Below are experts of layer 6 (counted from 0) of a mixture-of-experts language model. Rows are named router (the router's row for the expert) and show model dimensions 0-255. Each number is 128 + 24 x the weight over its row's rms, rounded and kept within 0 to 255. Numbers have three digits each.
After each expert's rows: a language model's description of what the expert responds to; "gets" lists some tokens that make up at least twice as much of what it gets as of all text. This comes from a sample of Wikipedia text that the model never trained on. Tokens count by the router's weight.

# expert 14
router:151109120151128141098121135134147102168129128160150090142120098134164166093121093121140088159131163174144134115140158121116080102134103159180137120157147149112168129155141107134113148136165118142099160141129134156151120172142156143126152132102125154133132139071126096141154098164158115099131143156117146145129085103126141106120110141146135155131147119131123108120090113145098154118137122155101115169111150161126108122119157137170125138121110166125128146176076122123132086090094170152125140156173131171122108132123118117123118109155134158098104178147123119127100158124107111084128133112119159179114143149150169061163102107108126116124132098117136138116107093114151100143160175093140148150080153128158154135108123099127096155125152137124097165139113101158089104162138167
It responds to: Short vowel-heavy syllables inside or starting non-English names, especially South Asian and African ones, like La, Ma, -ha, -ana in Sadananda.
gets: "a", "o", "i", " La", " Ma", "ha"

# expert 4
router:176098131144108156121121146106163103158113124132174086127124123135164150111099114136143129166101175156150120100153137134121087111133091179156194139144140176157149136145131095143096146143158105164113177137124143147148106135128137141128154109105130133111114104073120121134163085153138125133155134144084146126141116092090145108107111093132148157140162139137163119121131109152099128095106124131126109137110143151148124139117144130156140117097133139095164157161111123138144116135081150139112163129150160145087132128121102156106097104167140159120110139137194103135127183123100131104166117128108117174089142118152133102152090093123105098138108105104132148115131092147109141089146147096140122144106129101162136142115152105136105162136168183113124183146085116124092089139135128
It responds to: Instrument words in album personnel lists such as bass, guitar, vocals, drums, keyboards, plus table pipe separators and track-list dashes.
gets: " |", " –", " guitar", " bass", " vocals", " played"

# expert 5
router:151109092145092135133139159096180116130143149168168104155119095147161138118086109125140111165116129145122149121122129124127114105130102138148128111140106165145151112155138123118137114125164084160103156139129154145155106130130141132136147125108117136087115088116115115162136113155173111110131163163112165119120099113113157116072120102147160146154181107153145084105105106163083138100127113133141101146092145137173106132127141137113157104126101159113138177140112127132155090126110149161136157106159132146098144107167066135118109104163132124113083155136159113110115174132084103089164109124136112154105152104149160085159092099095086100151139087120138164089119101129110127113173132116148158169122102121155152138098166105146108123150129140107102153134138119147102134162130153
It responds to: Brackets, decimal points, dashes and signs inside numbers and conversions in tables and infoboxes, e.g. (0.81 sq mi), ±, $, per.
gets: " (", "–", ".", " +", " $", " −"

# expert 48
router:145122138147108152132109133101167115119102117144148094163105110106144145111125109085161091148112163165162135121127126153122132117103092134150143140135155119140131127175134110150128129153145101163106157125099135137145083133140130156144141080076134133110166103098107109137155108142182091146133169153113149103111113110083105110136081109160124137177151121125142098087091115126087162110109102128133110147120111147153092138090144151136151104110126141145153160134103120149160094089103159139105149121156122142122132079144102126129120108163135135101104146152138112112119141127120139115146115115109138172121160139172149108129097084100113104139111128139141190098144075131108134087150171112119174169113158083137148158114165085122109129132129152135075134151111128151089156131116178
It responds to: Word starts of place and club names, especially St, Sw, Fort, Mount, Mark, in match results and geography, such as St Patrick's, Strabane.
gets: " St", "st", " st", "St", " sw", " Sw"

# expert 2
router:164115110143096135124126131101171081132142122143150129171146099111138138086085109118171106150098147145125157093122138154112108131138118152165122129140123143124146146141154109146131157147140129179082146158104150149157124164139158144163149123087121154100122095115098109150142120169134105101135146159129141121119133110119151095098105115148166151123136078165140110120123107146099185125093100144162081145113144146164087153124158148150134093136148156098138160169109117146153123126105149133132162129140143150069150114139081119148098110161108120085088147148144092111076162099106134092149113123114135160105157128144163098146115111101124076146112085099131159118109119127129111127161151074134136162099148131129174160118158115133119127162140125114100158140113108146122144131099161
It responds to: Dashes, pipes, hyphens and decimal points inside scores, number ranges and coordinates in sports tables, e.g. 13–15, 85.29833; also award verbs like received, won.
gets: "–", "|", "-", ".", "/", " +"

# expert 47
router:124111112177133126109105128094158110150105118176158109159151094125160162116093112121144089153110142153157165100146107124122119104123111130132141110145132146153136113155124100110098137146121083130095155163115151137137113151159151159131147087090137183114105104110125117164146100155174151125102126156114149115114114098094120090097097105130148144127141109140129110116100079143100137102127084139109109137124155147137072156092121147153157130119118174110152140143098123147150133132088168143148140161167140141093141089143108148125103101147115133107134139147131088126092154122107120117144100105114155146116148138146146105149114098098081099132116082093132132096108114158100084123162154111155163147098132093151159138112161103133110143138162146100098177147129088159083121165148161
It responds to: Quantifiers and number words before plural nouns, such as several, many, various, thirty, dozen, two, often after of or about.
gets: " two", " of", " other", " all", " three", " many"

# expert 7
router:130118136128108141128119124096158100140140143148153092152145098126159155131108098119124102127099159165153152116123148168093108121151099128139159121135138145138129154145149121102119171154143118142121154151090141179130115122128156149145163121080117134105108104098128099152172098158150140133115161149123150133133111086111113116110091119154138182170145115155151086102076116160094142062096107135109094143084143154133096150111147163177161111101114157103146144150110125154152103134119127169149155157156151144084150102155103130113110112140128160094070159146143115124098167117108122126165093097116147154117152148128147112163123080106082091148146107122141129089152100127110129130156160117174152136121138123151149148118153102109109144143135143122099148163110129170106101136140118
It responds to: Prepositions, mostly for, right after a verb, adjective or noun they complete, as in known for, suspected of, candidate for.
gets: " for", " of", " to", " by", " with", " For"

# expert 50
router:148087101140122161112135156106133094140115130155176077190122101126145135101096096122138132121126137141145141093151152147096136102131087181132168132118129147155156168150129080144094150131158143162093162138128130180162106123132126144155152098095140124110127113113111099162137087156139144121166155151127172126094112115128147111103114081134130150133150123146155085128126124180089157098131133140160100118108143146135094146123125135150139101135110124098164189129109137130142109118083145157129126119161150160101146117156110132094111104138130137109127142115162109132137126144130116134145093096098117175124135124160154091139100108097104100144142113104121169108090117147132138092132160085151139172111117125153155146119154113161124114163147126132106170187121141141125119178115171
It responds to: Letters like š, ž, č inside Slavic surnames, the opening parenthesis before a country code or club, and pipes in results tables.
gets: " (", " |", "ov", "′", " ob", "š"

# expert 36
router:187094104192104141134108138099137084132141106157158106139129102136145128092113117133119106177132138141170142077140143166121108128131109153157176122136158140119129135156131100139120169133140097168111108165117144172147108121131155145125140105115126157107126101111122102139128087126151093151149147149136155138138099110086130077089089118157143167131147110159120116109146099114088129119108136171134116157111157141141132167098158136142127150130133147122170140140107104143139124104099157151150147159164136151120158116148081130105053124123145129113098140147132120098094161128099129121141105106118133155146134149157139127141076091103108114147137124127133150100145119192094148133149142110114145168095120107161144149103184113155098124164147140103141148159118131173087129149095117
It responds to: Colons and line breaks after infobox field labels like Coordinates, Elevation or Area code, plus "years" and single initials.
gets: "\n", " F", ":", "f", "S", " years"